From a checkpoint of a small mixture-of-experts model trained on Wikipedia: 701M tokens.
Below are experts of layer 9 (counted from 0) of a mixture-of-experts language model. Rows are named router (the router's row for the expert), up (a neuron's input weights, with its number) and show model dimensions 0-95. Each number is 128 + 32 x the weight over its row's rms, rounded and kept within 0 to 255.
After each expert's rows: "gets" lists some tokens that make up at least twice as much of what it gets as of all text. This comes from a sample of Wikipedia text that the model never trained on. Tokens count by the router's weight.

# expert 10
router [ 67 126 179 113 147 189 121 102 150 139 129 108  63 165 191 211 118 164 139  91 165 125  93  94  84 126 100 110  76 155 118 158 130 152  87 120 113 141 191 154 136 165 116  85 101 118 118  97 179 143 131  97 123 102 176 121 147  94 130 121 128  99 153 105 172 128 139 126 108  89 147  80 139 103 135 107 113 176 130  92  87  79 121 144 154 155  67 124 136 174 118 171 149 110 178  67]
up0 [ 76 142 151  95 126 127 113 143  79 112 113 123 125 153 178 168  73 118  95 129 148 167 104  90 138 130  99 129  95 114 110 183 155 122 187 108 134 123 124  99 131 111 105 125 137 175 166  91 151 154 108 158 104  99 174 128 197 158 127  93 160 112 126 156 149 161  91 121  98 144 120  92 121 165 172 102 109  74 120 107  72 168 160 140 121  67 136  83 182 153  80 183 154 155 227 131]
gets: " and", " of", ",", " in", " to", " for"

# expert 14
router [ 94 104 154  75 100 149 149 130 167 153  97 134 117 105 115 138 119 152 109 111 125 103 108 116 156 117  61 118 116 141 160 136 109 112 115 113 108 178 159 129 125 136 118 131 102 137 182  93 153 129 124 116 100  80 166  87 173 132 117  67 110 147 161 112 148  81 132 207 120 101 184 144 171  73 172 175 103 214 172  88  99 143 130 164 122 177 116  90 209  99  72 142 150  90 137 113]
up0 [111  95 140  77  91  77 123 142 142 132 133 145 134  81 184 108 157  91 124 183 144 168 145  98 140  97 134  97 106 155 105 101 110  68 108 135 171 167 147 131 102 185 141 140 113 122 202 171 147 150 245 163 103  98  89 111 171 160 141 139  94 120 103 115 105 116  87 141 136 134 136 129 194 142 111 174 157 161 163 125 110 138 191 140 107 128  93  93  93 126 107 142 129  76 148  88]
gets: "0", "m", ".", "2", "s", " o"

# expert 25
router [ 73 139 151  28 172 115 134  84 141 137 112  48  71 129  74 139 118 197 113 141 117 150 129  92 135 119 113 155 108 151 116 110 125 146 132 153 131 123 144 150 191 122  93 106 135 161 218  46 125 169 136 132 153 106 173  53 167 129 131 129 111 106 167 127 185 139 141 137  98 143  94  87 185 164 129 102 130 136 146 116 155 153 147 121 114  98 101 138 129 132 131 124 162 143 163 137]
up0 [ 96 130 154  88 109 127 136  58 134 175 117 145 122 119 114 156 159 198 123 132  94  97 122  82 121  89 129 125 145 180 116 179 140 120 176 149 125 113 151 177 160 157  70 146 127 166 132  86 126 108 126 112 187  75 135  51 153 117 157  91 191 121 139 146  84  80 103 155 113 153 163 115 148 117 195 102  98 130  87  96 112 143  85 124 142  58 119 156 157  82 183 121 137 153 144 104]
gets: " ", "1", "–", "3", "0", "2"

# expert 15
router [106 122 137  72 133 112  64 137 169 152 153 171 100 189 156 124 128 158 139 140 117 152 128 126 130 154  57  76  95 160 144 148 131 127 141 120  95 184 180 145 143 176 132  91 134 100 158 116 133 161 152  66 118 113 103  80 143  97 116 132  93  75 176 109 152 132  90 175 128 149 143 153 129  48 159 141 116 119 138 156  73 143 128 124 132 162 125  46 145 200 160 144 152 105 124  68]
up0 [128 148 136 160 137 123  92  94 147 112 108 107 105  84 166 135 138 156  50 128 128  96  94  96 110 162  90  96 112 100 143 138 104 169  73 143 125 145 126 150 137  84 190 150 139 104 116 114 173 105 169  57 135 142 105 108 133 123 118 130 105 159  87  91 139 116 137 180 171 138 104 160 172  94 186 126 122 122  97 165 172  98 181  91 118 107  55 178 115 116 204 116 162 180 188 115]
gets: " l", " d", " t", " b", " s", " st"

# expert 22
router [ 89 146 157  81 114 148 118  96 135  94 112  61 131 162 128 158 172  81 160 125 132 147 129 117 174 168 107 101  50 130 179 148 111 113 179 115 183 175 145 127 178 110 111 114 124 104 178  80 164 131 126  82 156 155  98  59 127  85 108 148 133 103 144 122 171 150 183 187 100 115 151 118 184  89 135 145 130 130 139 105 172  86 148 110 118 161  55 102 116 108  82 166 139 135 136 108]
up0 [150 141 184 120 156 130 139  53 123 115 170 136 130 162 126 125  94 128 103  92 155  94 180 132 124 114  73 187  88  85 170  39 128 181 161 123 110 150 151  83 117 147 124 177 113 107 139 115 104 100 134  72 140 133 136 165 137 125 141 119 143 194 144  76  87 117 137 129  94 125 125 132 116 136 150  59 192 152 136  69 117 129 159 124 104 144  93 173 129 204  90 138 105 128 172 107]
gets: " ", ".", " that", ",", " where", " when"

# expert 13
router [ 95 140 183 111 133 133 133 115 168 124 126  59 117 117 136 123 151 101 120 195 129 123 105 117 164 146 127  84  62 180 123 146 139 117 167 101  70 180 128 113 184 114 105  62 111 148 149  91 155 126 151  83 200  75 141  65 143 153  56 146 158 107 179 121 172 130 106 161 127 109  76 168 160  73 107 132 130 157  74 137  96 123  88 166 126 130 116 128 126 170 149 144 108 122 143 139]
up0 [133 138 156 136 207 101 140 132 169 157 158 141  99 191 154 142 157 138 106 186 199 159 151 117 131 121 134 101 117 170 186 148  99 115 128 114  58 156 129 154 144 188 112  93  73  72 141 133 108 144 126  84  71  74 110  84 125 138  83 128 105 133 169 136 162 136 162 121 149  76  90 159 129 118 121  93 109  68 128  99 124 134 116 128 144 113 146 108 134 204 139 146 128  58  89 104]
gets: " \"", " (", " R", ".", " B", " D"

# expert 27
router [109  72 198 116 123 192 108  77 137 102 124 113 104 144 164 161 185 134 115 178 145 157 136 139 105 118  83 140  56 149 142 156 107 113 162  77 140 137 169  86 129 131 155  53 106 131 131  89 137 130  86  59 128 111 138 151 128 122 123 126 106  82 130  88 175 138 109 149 104 113 165 139 119  93 155  96 172 177 154  79 104 122  97 131 127 168  53 149 146 173 119 143 122 179 152  77]
up0 [116 183 154 108 101 148 123  95  77 106  79 138 143 205 131 137 126 107 155 171 124 119 170  62  94  69 124 133  85 127 134 143 108  66 182 113 161 147 124  80 119 149 140  84  95 141 142 121 152 123 133 126 160 130 136 147 142  55 113 156 132  81 124 141 124 121 156 125  84 110 125 105 138 158 183 143 111 163  94 192 168 111 191  94 178 178 135  89 137 122 122 186 125 133 191  86]
gets: " the", ",", ".", " and", " The", " |"

# expert 23
router [ 50 125 138  67 114 171 142 126 136 159 171 150  92 149 156 142 142 149  74 171 118 165 131 154 118 154 109 101  63 152 106 121 106  98 133  98 128 146 183 119 141 130 132 114  61  90 168 126 143 113 163 134 136 128  42  83  97 102  56 153 151 161 171  91 190  74 108 190 104 124 132  99 152 126 148 122 115 167 161  98 117 162 187 117 165 126 140 104 151 159 123 149  87 129 144 110]
up0 [ 41 160 115  96 142 113  95 150 114 118 145 129 122 106 136 118  69 132 140  70 129 147 175 137  80 194 170 101  84 146 147 179 110 161 127 115 165 190 173 156 124 147 115 108 124 138 114 114 131  95 136 170 137 121 121  44  68 164  99 170 149 177 107 104 177 132 114 143 137 105 118  84 148 153 172 161 187 115  95  67 123 178 134 117 183 137 113 158 162 119 109 171 118 121 129 117]
gets: " m", " M", " c", " C", " B", " p"

# expert 5
router [118 136 153  91 178  73 109  91 186 145 109  64 110 147 143 123 141 110 119 134 160  97 127 122 166 114 105 102 126 156 110 147 132 154 146 115 154 137 174  98  96 125 110 106 167 178 135  97 130 141 117  77 165 101 101  60 146 105 117 145 161  84 126 115 120 156 153 154  60 158 127  36 173 122 177 116 150 172 108 107 103 166 172 133 151 150  56  81 193 157 149 164 149 125 170  96]
up0 [107 165 100  85 102 142 119  77 101 153  91  73  97 115 130 116 178 122 101 213 154 163 186 136 129 178 143 161  71 113 114 154 118 144 121 163  76 147  76 117 107  60  67 128 152 171 135 136 108 173 184 134 150 105 163 168 179 117 127 178  98 142 166 143 151 119 113 154 142 137  98 102  95  87  91 147  81 108 145 135  92 123 149 144 133 131 105 151  87 139 173 108 171 175 146 141]
gets: " in", " on", " as", " from", " that", " first"

# expert 7
router [126 159 174  44 150 130 136 111 156  98 138 133 116 102  84 179 107 166  68 123 152 138 149 134 168  84 107  91 106 172 134 182 110 118 189 152  82 163 150 145 145 137  95  67 118 127 197 123 140 127 123 139 103 162 128  71 159 136 103 104 159 146 124 128 182  70 133 111  81 111  90 103 163  86 145 105 125 194  97 135 116  84 106  81 157 171 113 124 110 179 148  98 124 110 176 132]
up0 [149 159 143 106 177  94 188 111 117 145  69  58 103 148 144 163 163 158 109 148 194 120  86 239 145  68 129 157  87 183 113 111 116 144  97 100  77 123 124 151 159 113 107 115 116 112 110 133 140 136 152 113 108 136  99 132 165 151 124 136 134 162 140 114 110  96  35 142  69 118 190 132  91 140 158 117 126 157 146 107  89  76 148 115 141 155 145 119 172 153 107 145 124 107 125 104]
gets: "\n", ".", "==", " \"", "===", "°"

# expert 24
router [ 60  66 194  79 114 110  70  89 181 168 134 123  90 107 180 157 113 166 156 140 131  72 150 116 130 111 136 103  81 167 173 108 113 113 188 129 123 133 151 121 178 143 152  94  77 128 157  83 115 131 135 109 155  83 125 136 128 146 142 109  94 157 123 143 179  93  95 129 144 180 129 100 150  99 157  75 127 150 112 111 151 129 115 118 166 131  68  90 210 119 169 127 140  87 153 113]
up0 [103 117 128 117 100 131  98  91 119 108 149 157 131 135 134 119 182  79 160  87 112 149 146  82 193 184 143 157 100 157  93 101 119 150 126 101  61  96 220 103 177 183 135 114 108  73 116  80 106 108 153  96 149 159 166 123 185 134 166 144 166  75  87  78 158  99  88 139 109 125  75  94 105  55 169 154 131 154 121 153 131 131 101 122  91 161 154 135 129 125 115 146 153 133 137 145]
gets: " |", "-", "|", ":", ";", ")"

# expert 19
router [120 111 207  84 105 107 129 145 174  84 165  75 114 131 112 154 130 167 107 121 105 114  72 139 124 106 140 142  93 150 145 113 119  91 126 169 131 166 142 130 115 125 124  71 125 100 214  90 162 121 127  81 144 150 114  47 116  89 104 106 113 122 134 124 176  71  94 134 134 147 141 135 168 100  99  74 162 208 120 133 102 123 125 121 142 216 140 118 154 145 154 186 111 150 175 128]
up0 [ 65 102 124 121 163 149 174 136 103 117 134 119 133 174 155 162 107 108  82  90 146 183 142  99 131  47 112 159 128 137 147 109  93 200 154 105  82 148 160  89 108 109 129 133 125 100 106 120 141 221 117 114 113 151 147  28 144 107 129  91 128 127 178 163 113 143 103 146 137 129  94 113 209  94  94 133 115 118 144 138 129 163 145 158 154 135 121 129 177 140  48 155 117 148 104 148]
gets: "\n", " (", "-", " ", "–", "/"

# expert 20
router [ 86  93 218  94 142 186 112  86 161  86 167 136 147 152 168 116 124 147 102 144 160  66 135 119 135  95 135 157  55 179 151 159 129 106 155  91 132 163 169 125 110 125 127  71 106 111 136  87 105 141 136  55 133  70  80 121 100 136 137 149 107 124 160 135 135 122 115 153 132 141 143 119 132  62 125 135 152 165 159 107 147 125 173 120 151 192  71 135 126 206 108 132 117  86 145 100]
up0 [122 165 216  90 137 130 184 158  99 115 151 112 122  51 185 111 112 112 127 148 144 136 110 119 178 141 146 135 100 119  93 140 128  97  83 106  80 158  99 144 138 109  90 114  96 140 101  67 115 171 155 154 122  90 129 141 144 118 120 135 110 201  91 155 161 122 149 166 159 178 149  65 120  58 173 101  94 161  91 129 117 124 105 157 106 103 126 138 145 137 192 118 135 182 159 181]
gets: ",", ".", ")", " |", "\"", "),"

# expert 30
router [123 125 142  94 140 172 104 142 153 122 104  38  91 138 166 102 121 172 142 134 160 155 115 161 139 143 126 107 108 201 106 150 107 129 121  96 132 140 145  98 157 171 118 110 113 126 104 143 186 128 118  92 143 100 127  92 128  99  84 163 117 118 132  74 167 131 113 136 100 128 127  70 185 129  96 118 139 162 154 143 122 119 121 138 160 170  47 100 189 164 117 167 178 133 205  32]
up0 [131 118 141 120 192 145 140 102 136  97  89 136 123  88 130 122 104 176 145 135 163 160 157 164 101 146  95 108 139 102 152 116  98  95 109 158  83 173 121  77 122 101 141 108 124 206 121 139 135 159 124 134  88  73 128 133 130 206  92 128 106 136 176 143 165 106 163 148 118 116 105 120 213  96 121 156 114  83  72 164 123 145  76 130 133 200  87  81 148 122 164 122  94 142 207  87]
gets: " of", " in", " to", " the", " a", " for"

# expert 3
router [ 88 142 208  65 118 142 106 126 132 128 150  81 105 147 101 148 122 116 101 149 124 110 109 125 136 122  95 144  57 126  90 100 126 134 116 164 134 155 140 145 136 130 144  78 127  97 152  81 149 104 115 106 144 112 124  84 131 149 121 134 117 115 152 128 214  83  67 126  54  87 129 115 202  81 184 139 139 115 117 173  77 118 127 141 113 168 135 124 138 171 198 209 125 127 185 126]
up0 [ 71 135  91 151 170 132 157  90 119 110 138 116 171 117 197 164  74 155 144 112 118  80 160  73  48 134 194 106 126 154 114 108 119 136 181 121 128 145 124 156 100  99 125  97 160 140 142 160 113 147 155 118 204  84 181 117 124 100  53 105 117 110 129  99 122  67 115 132  90 122 169  94 180 131 139  68  97 146 179 156  76 135 116 125 133 132 126 141 168 101 115 128 127 171 101 145]
gets: "1", "2", "0", "9", " (", "3"

# expert 1
router [101 139 154  76 114 166 100  81 149 129 145  58  97  68 137 117 189 120 108 164  95 142 137 124 150 141 101 172  55 135 108 155  73 152 145 105 149 145 184 135 178 128 107  92 146 114 194  72 133 108 126 110 196  99 120 106 172 111  93 169 123 155 174 103 196  82 119 163 115 159 141 147 144 110 109 162 150 128 110 132 107 123  93 118 161 117 133 110 170 152 126 117 193 141 169  85]
up0 [ 88 148 112  94 118 128 104 108 118 111 113 171 137 122 160 162 177  82  51  86 178 103 124 158  61 157 136 127 174 177  88  92 128 165 182 155 165 181 134 141 136 154 129  95 121 113 119  81 140 136 142 117 156 140 153 109 237 109 133  57 136 168 160 172 127 107 131 163 114 167 174 107 189 121  81 121 113 141 107  94  94 145 135 125 116 139 147 118 124  99 127 120 193 138 134 117]
gets: " S", " T", " P", " L", " K", " N"